config.toml
optimizer = "adamw"
lr = 0.00174
steps = 8340
Below are experts of layer 2 (counted from 0) of a mixture-of-experts language model. Rows are named router (the router's row for the expert), gate (a neuron's input weights, with its number), up (a neuron's input weights, with its number) and show model dimensions 0-79. Each number is 200 + 40 x the weight over its row's rms, rounded and kept within 0 to 999.
After each expert's rows: a language model's description of what the expert responds to. This comes from a sample of Wikipedia text that the model never trained on.

# expert 10
router,182,188,246,251,182,233,219,177,250,200,195,200,193,271,163,222,187,177,143,279,281,210,143,207,187,219,188,215,245,235,226,198,201,217,215,191,152,140,209,245,192,196,260,292,137,222,192,103,222,198,156,194,152,284,213,166,225,197,147,161,179,223,157,227,197,255,215,220,212,114,169,285,208,284,184,231,232,158,165,163
gate0,160,289,195,178,210,234,193,172,172,239,232,176,174,208,261,242,162,144,168,165,102,193,193,165,161,239,190,243,221,238,218,235,182,190,251,170,247,173,175,177,194,116,218,229,267,202,178,179,265,167,152,235,213,215,205,167,224,293,217,221,209,172,117,150,72,145,183,236,126,211,262,217,246,170,182,207,247,238,198,181
up0,137,237,233,228,185,216,222,217,254,187,219,220,305,174,142,187,212,188,210,133,228,208,221,251,220,242,181,246,176,171,160,180,209,241,209,238,235,81,153,203,255,231,123,192,127,176,200,235,185,162,216,212,182,144,147,181,197,163,181,169,182,217,173,206,214,217,130,265,155,202,152,167,159,255,262,187,183,191,247,233
gate1,160,220,171,159,193,143,213,161,248,289,201,233,199,152,264,155,195,210,221,163,222,269,217,226,202,159,290,155,201,210,193,149,167,196,230,209,258,166,187,188,256,151,250,138,207,167,223,126,227,180,202,210,122,212,144,251,182,253,199,199,166,231,360,223,227,180,207,219,201,228,229,207,229,130,128,201,167,289,241,193
up1,152,260,233,188,240,158,213,220,191,235,209,217,192,191,238,152,185,220,158,194,199,228,201,171,166,133,241,162,173,206,228,202,207,140,232,257,250,180,252,144,228,126,276,164,190,149,169,183,199,187,231,145,207,176,210,225,187,264,246,222,236,263,227,157,203,191,205,215,262,192,268,185,222,177,168,244,140,252,238,222
First tokens after a line break, period or quote, often name or word starts like There, Yes, An, and name pieces (F-élix, X-u).

# expert 19
router,249,191,237,229,195,204,187,200,208,193,257,179,265,185,127,210,167,159,231,192,187,247,192,216,232,220,190,186,244,250,114,176,202,153,178,209,234,193,184,197,202,177,194,180,201,233,253,148,216,238,163,196,234,207,244,214,180,170,189,134,170,156,213,198,197,241,201,245,246,155,148,233,208,266,279,181,144,154,161,220
gate0,185,234,211,147,181,180,140,141,196,177,222,161,191,254,216,196,219,140,232,201,213,228,192,234,251,201,197,192,288,208,193,239,264,209,196,238,192,223,215,140,143,200,232,220,273,175,125,226,237,214,213,166,175,207,233,211,192,305,237,180,205,166,153,221,144,179,178,206,144,240,179,227,237,112,150,236,231,217,207,164
up0,141,172,217,197,223,233,228,186,252,118,165,206,270,224,139,184,193,164,265,193,207,186,222,211,256,177,178,170,174,203,160,163,211,237,192,214,166,167,202,284,172,227,162,169,123,146,165,203,190,221,250,205,201,170,188,219,203,198,193,214,160,203,144,91,223,298,213,280,171,241,144,155,154,184,198,184,155,198,266,208
gate1,134,207,234,259,234,131,188,165,198,219,213,223,188,123,214,151,175,223,217,181,185,245,239,179,187,195,282,179,204,199,209,176,204,241,224,171,191,180,184,208,237,133,228,172,232,187,244,122,194,158,233,125,146,189,161,208,204,245,182,161,198,237,253,174,157,189,230,222,182,276,184,211,214,131,230,148,253,245,184,232
up1,140,255,237,246,306,163,218,225,190,231,234,230,181,119,211,182,154,205,189,191,175,259,209,163,189,125,168,147,164,207,201,221,188,175,214,215,262,180,241,172,208,132,228,182,262,195,205,152,176,213,257,129,175,204,196,166,196,244,165,200,201,255,192,129,170,201,221,173,241,206,203,203,227,149,227,195,192,214,216,280
Given names and name pieces in cast lists, credits and tables, after a bar or dash, such as David, Park, William.

# expert 30
router,218,173,201,217,279,231,230,225,236,218,184,205,220,224,161,170,188,294,181,212,251,189,234,132,206,169,213,273,247,246,157,182,182,251,227,178,166,183,188,221,159,164,208,185,209,226,204,170,215,178,192,272,231,212,207,234,230,254,215,213,141,200,136,251,244,243,259,112,155,191,190,136,149,143,267,168,80,136,231,192
gate0,165,231,196,162,167,136,193,220,205,191,220,168,211,191,214,231,202,226,184,205,239,190,206,191,225,208,223,156,254,189,205,274,249,214,302,209,246,207,135,141,238,154,230,254,315,197,160,217,226,184,179,215,175,254,156,182,193,276,290,213,188,143,216,182,124,156,165,245,232,223,207,245,207,144,227,238,246,201,164,147
up0,110,241,228,268,205,164,180,264,231,194,234,186,210,204,146,161,274,162,201,193,202,188,216,194,196,209,191,207,198,173,148,182,213,279,196,232,247,165,243,174,165,130,183,197,197,170,176,179,156,237,223,249,194,147,124,241,198,192,184,147,187,182,215,184,162,215,180,298,207,187,161,198,176,245,200,195,206,207,231,270
gate1,182,186,241,179,232,106,238,157,235,247,194,209,132,154,221,206,161,149,239,130,189,212,217,197,247,175,314,214,198,197,204,155,196,188,241,184,246,261,177,181,238,149,256,201,213,217,227,167,206,186,165,200,136,138,167,218,237,180,229,171,182,266,257,196,193,183,248,232,202,205,189,235,219,163,111,185,171,230,238,214
up1,163,240,249,177,240,149,178,214,246,258,222,205,220,164,241,212,170,162,237,219,141,206,213,203,188,123,226,168,167,189,184,220,221,135,246,204,253,227,248,166,170,141,257,204,204,206,221,201,200,140,168,161,172,192,221,216,245,201,239,215,203,318,261,134,174,259,279,222,163,190,218,269,175,142,166,220,179,203,235,233
Cyrillic letters, dots inside web addresses and abbreviations, not/never, quotes, and word pieces in bibliographies, such as .cn, c.1657.

# expert 22
router,169,211,206,178,175,253,131,142,299,291,218,210,247,189,206,261,211,204,189,154,182,176,214,228,229,232,245,180,223,205,289,218,245,178,204,195,252,173,172,196,249,181,207,169,168,178,181,173,190,225,185,217,216,256,246,232,234,204,156,148,173,158,145,185,182,218,170,273,140,192,174,236,174,222,200,202,227,171,229,249
gate0,215,219,215,175,192,175,120,169,188,195,229,119,133,198,247,217,182,167,204,193,213,227,178,204,208,224,246,246,245,182,231,260,244,184,240,237,206,289,203,116,193,205,242,215,265,183,173,245,254,189,198,249,189,162,205,155,132,316,262,203,187,203,189,167,131,124,184,182,162,246,202,237,190,142,201,206,224,221,198,211
up0,101,218,237,148,253,222,185,179,234,161,194,193,284,190,192,196,279,147,232,161,211,171,215,237,175,201,185,198,200,137,210,185,186,224,191,266,232,166,230,233,159,178,198,183,211,165,159,207,138,198,209,163,176,181,126,211,200,191,177,182,208,162,220,165,222,253,161,284,224,192,148,200,177,176,210,161,225,292,239,259
gate1,180,207,210,200,234,151,230,154,184,264,203,240,161,157,197,140,182,226,231,177,181,191,206,179,196,203,296,205,197,212,198,189,226,241,269,248,170,227,183,160,203,167,221,178,253,150,264,148,185,235,203,211,128,180,128,262,218,228,193,187,198,185,228,192,215,141,215,234,207,250,204,189,262,162,165,150,141,219,285,226
up1,163,220,196,162,216,198,259,189,234,217,196,195,195,218,233,191,163,139,215,222,174,230,197,223,151,149,177,145,181,188,229,240,205,208,208,255,276,208,230,185,126,110,305,214,203,159,192,130,230,235,276,197,173,218,190,218,176,255,199,209,229,229,172,163,245,171,223,247,246,130,231,172,226,202,205,128,189,131,210,248
First word piece of a noun right after the, a, this (s-crap, f-ish, dis-connect); also sentence-final periods and digits inside years.

# expert 0
router,166,208,156,210,242,92,193,189,242,228,188,145,210,164,170,209,193,189,254,162,111,180,180,245,229,159,163,225,153,191,187,228,170,216,181,214,212,171,214,253,198,193,173,205,191,207,221,169,197,271,189,195,224,230,172,242,280,166,191,155,140,186,177,199,285,277,194,200,125,164,212,172,153,241,133,153,239,195,163,220
gate0,266,226,185,192,192,185,138,136,199,218,189,148,154,224,285,210,200,135,165,183,203,254,230,210,210,201,206,244,204,164,216,247,212,196,265,198,211,236,181,105,138,203,238,242,261,189,193,194,277,226,172,236,197,162,132,229,206,267,201,200,191,116,167,170,94,166,146,209,174,190,210,229,194,164,212,226,220,237,250,188
up0,99,173,245,207,212,209,211,270,242,164,196,188,256,178,138,199,208,210,234,142,214,154,281,184,214,259,206,196,195,197,175,158,236,236,197,246,187,178,179,274,222,135,183,165,160,133,221,152,145,174,240,146,138,153,149,195,186,173,196,196,192,205,185,210,203,244,200,275,182,225,127,132,165,228,255,203,190,172,238,276
gate1,124,224,179,161,225,160,182,185,248,201,230,251,200,156,225,183,181,237,225,192,154,235,206,175,189,190,317,210,226,232,165,238,263,239,249,241,226,205,176,210,233,128,248,168,239,161,238,143,140,187,219,179,144,212,136,186,216,229,164,234,195,223,191,170,182,211,215,269,213,224,138,222,198,248,208,97,182,267,272,258
up1,151,217,187,223,261,184,223,207,210,240,244,208,167,210,221,259,199,184,171,206,153,203,171,175,131,133,190,170,204,250,159,254,240,164,237,250,249,170,232,175,180,146,238,233,210,130,186,162,155,198,240,184,145,218,244,125,223,217,173,197,215,213,181,135,210,192,232,214,288,190,170,241,210,246,184,170,160,224,226,244
Pipe separators in tables plus prepositions and relative words after commas, such as with, from, where; also art, music.

# expert 1
router,168,240,218,221,260,144,211,185,173,156,189,76,130,258,131,148,212,262,232,160,205,221,233,167,270,132,237,216,177,199,245,171,236,176,189,184,199,229,153,168,211,229,170,166,219,311,240,275,173,234,263,266,279,156,205,216,232,233,276,217,185,173,208,218,240,163,190,166,153,219,190,172,261,163,182,225,192,202,194,161
gate0,301,172,240,156,204,164,151,178,76,174,238,86,146,224,208,244,216,141,185,164,203,225,167,192,197,184,231,234,277,164,191,290,207,155,235,231,244,188,183,92,260,151,244,224,263,191,152,214,256,159,208,202,192,189,229,182,211,258,268,156,273,155,122,207,143,170,127,196,222,189,224,228,268,197,204,211,208,236,159,162
up0,67,221,208,246,199,217,214,257,277,189,167,233,297,152,152,149,240,189,228,167,241,147,212,214,206,227,200,175,168,217,160,166,164,294,196,196,232,170,208,271,133,198,209,227,222,170,163,181,173,222,167,151,147,224,94,228,169,166,95,162,183,210,223,182,214,254,172,287,182,200,164,158,162,191,240,160,193,207,255,227
gate1,166,167,184,183,210,153,198,154,242,221,177,250,203,199,230,191,198,217,179,217,155,242,195,229,157,207,270,192,193,273,213,166,215,222,246,186,235,172,165,178,244,168,205,160,211,246,219,126,256,162,269,193,118,177,133,265,241,191,254,218,228,272,242,182,200,223,245,233,188,189,248,172,232,178,196,172,264,256,272,223
up1,204,243,188,162,202,241,190,208,169,195,215,212,197,186,278,180,207,203,189,245,146,262,201,147,157,139,182,204,177,214,184,217,244,186,216,218,184,189,248,159,158,158,202,190,200,174,145,176,203,206,344,193,106,231,224,161,193,198,214,260,179,249,186,100,227,142,247,219,244,194,264,203,219,107,167,157,229,145,247,232
Digits in coordinates, years and scores, plus prepositions and particles after verbs or places, such as down, in, Street.

# expert 24
router,166,190,275,235,241,178,222,141,177,283,202,237,205,182,275,144,207,195,221,261,209,227,274,220,196,154,226,221,220,145,218,215,118,212,197,209,176,133,218,141,221,159,148,287,220,167,258,176,199,210,207,186,213,178,249,229,270,253,221,198,145,206,200,204,274,282,238,200,202,269,253,239,254,116,236,111,205,162,253,165
gate0,248,253,231,174,211,219,158,173,201,235,181,131,201,256,303,201,174,157,180,185,197,207,252,198,182,152,207,224,231,160,200,255,234,194,256,234,263,230,181,111,216,188,187,297,308,193,143,175,187,200,149,263,153,216,217,167,172,265,198,103,237,165,172,128,151,162,234,204,181,161,198,277,214,185,152,283,222,209,167,227
up0,155,212,223,205,200,202,169,259,235,230,193,222,259,221,176,176,271,205,228,162,200,151,229,201,195,175,163,208,170,100,147,214,196,224,223,240,156,152,198,176,196,218,124,218,186,197,197,225,141,211,193,160,118,161,163,176,187,237,159,175,157,175,228,177,205,286,181,268,196,229,191,151,178,187,187,210,195,242,196,307
gate1,163,217,296,204,233,177,238,184,222,231,241,268,161,170,224,119,169,229,266,165,187,203,200,171,236,217,296,247,190,228,247,167,226,221,259,198,250,191,176,143,229,164,222,199,284,163,234,114,242,171,241,124,156,188,194,248,237,183,161,188,224,224,241,178,180,178,209,191,158,228,156,207,233,175,168,172,215,172,220,215
up1,160,225,230,166,273,197,239,236,187,238,217,227,173,223,242,185,170,184,214,198,161,210,216,153,213,173,207,177,177,219,223,253,188,122,226,278,287,153,220,168,192,176,239,249,248,132,195,156,239,194,300,179,209,211,250,217,201,212,210,192,197,202,205,150,195,169,203,211,240,230,184,212,209,182,218,180,156,129,248,235
Country, city and region names after in, of, New or United, such as China, England, York, Macedonia, Pretoria.

# expert 35
router,193,223,224,141,238,227,184,134,206,229,185,247,136,173,172,156,236,279,255,208,149,217,208,241,237,255,171,173,186,242,256,257,310,194,193,170,131,166,169,184,243,250,195,134,207,206,211,153,231,202,181,163,163,170,189,196,207,142,135,183,244,249,152,254,211,181,207,152,226,205,149,209,286,199,159,210,175,148,243,228
gate0,217,249,219,230,205,196,150,168,192,173,151,163,121,237,312,178,191,192,217,160,207,256,279,243,202,151,211,212,323,184,223,201,246,215,245,207,217,229,167,146,182,193,169,220,272,240,156,149,230,113,266,195,158,198,215,228,200,228,227,189,247,155,167,196,137,104,209,174,178,232,166,219,174,193,105,257,269,194,181,219
up0,101,146,219,151,218,185,219,241,256,175,209,220,278,137,138,170,224,217,284,151,213,154,189,204,224,245,214,199,214,197,143,178,224,247,159,194,183,182,230,199,184,124,182,153,238,172,187,154,201,267,156,119,172,168,90,206,226,159,164,169,189,188,156,228,206,245,128,269,191,200,170,167,220,227,250,168,189,242,256,212
gate1,197,177,199,146,186,133,219,92,210,261,176,250,185,173,184,116,202,224,199,196,144,249,210,256,189,216,285,229,179,153,235,211,210,212,233,243,185,238,147,129,233,194,224,159,266,184,216,147,252,172,219,197,121,189,110,123,245,247,208,240,172,251,222,184,183,177,234,165,144,211,237,190,255,153,188,168,200,264,233,197
up1,177,281,211,229,250,207,190,172,199,276,182,244,190,211,239,187,269,152,209,249,166,270,222,179,173,115,113,137,161,199,197,237,222,172,224,204,210,221,206,134,220,189,265,212,149,132,153,156,207,117,226,169,170,187,223,243,210,232,200,240,236,244,217,140,176,193,265,188,248,119,190,237,213,206,188,198,205,105,184,227
Closing quotes, parentheses, braces and commas ending quoted titles or phrases, plus as, than and word-final suffixes.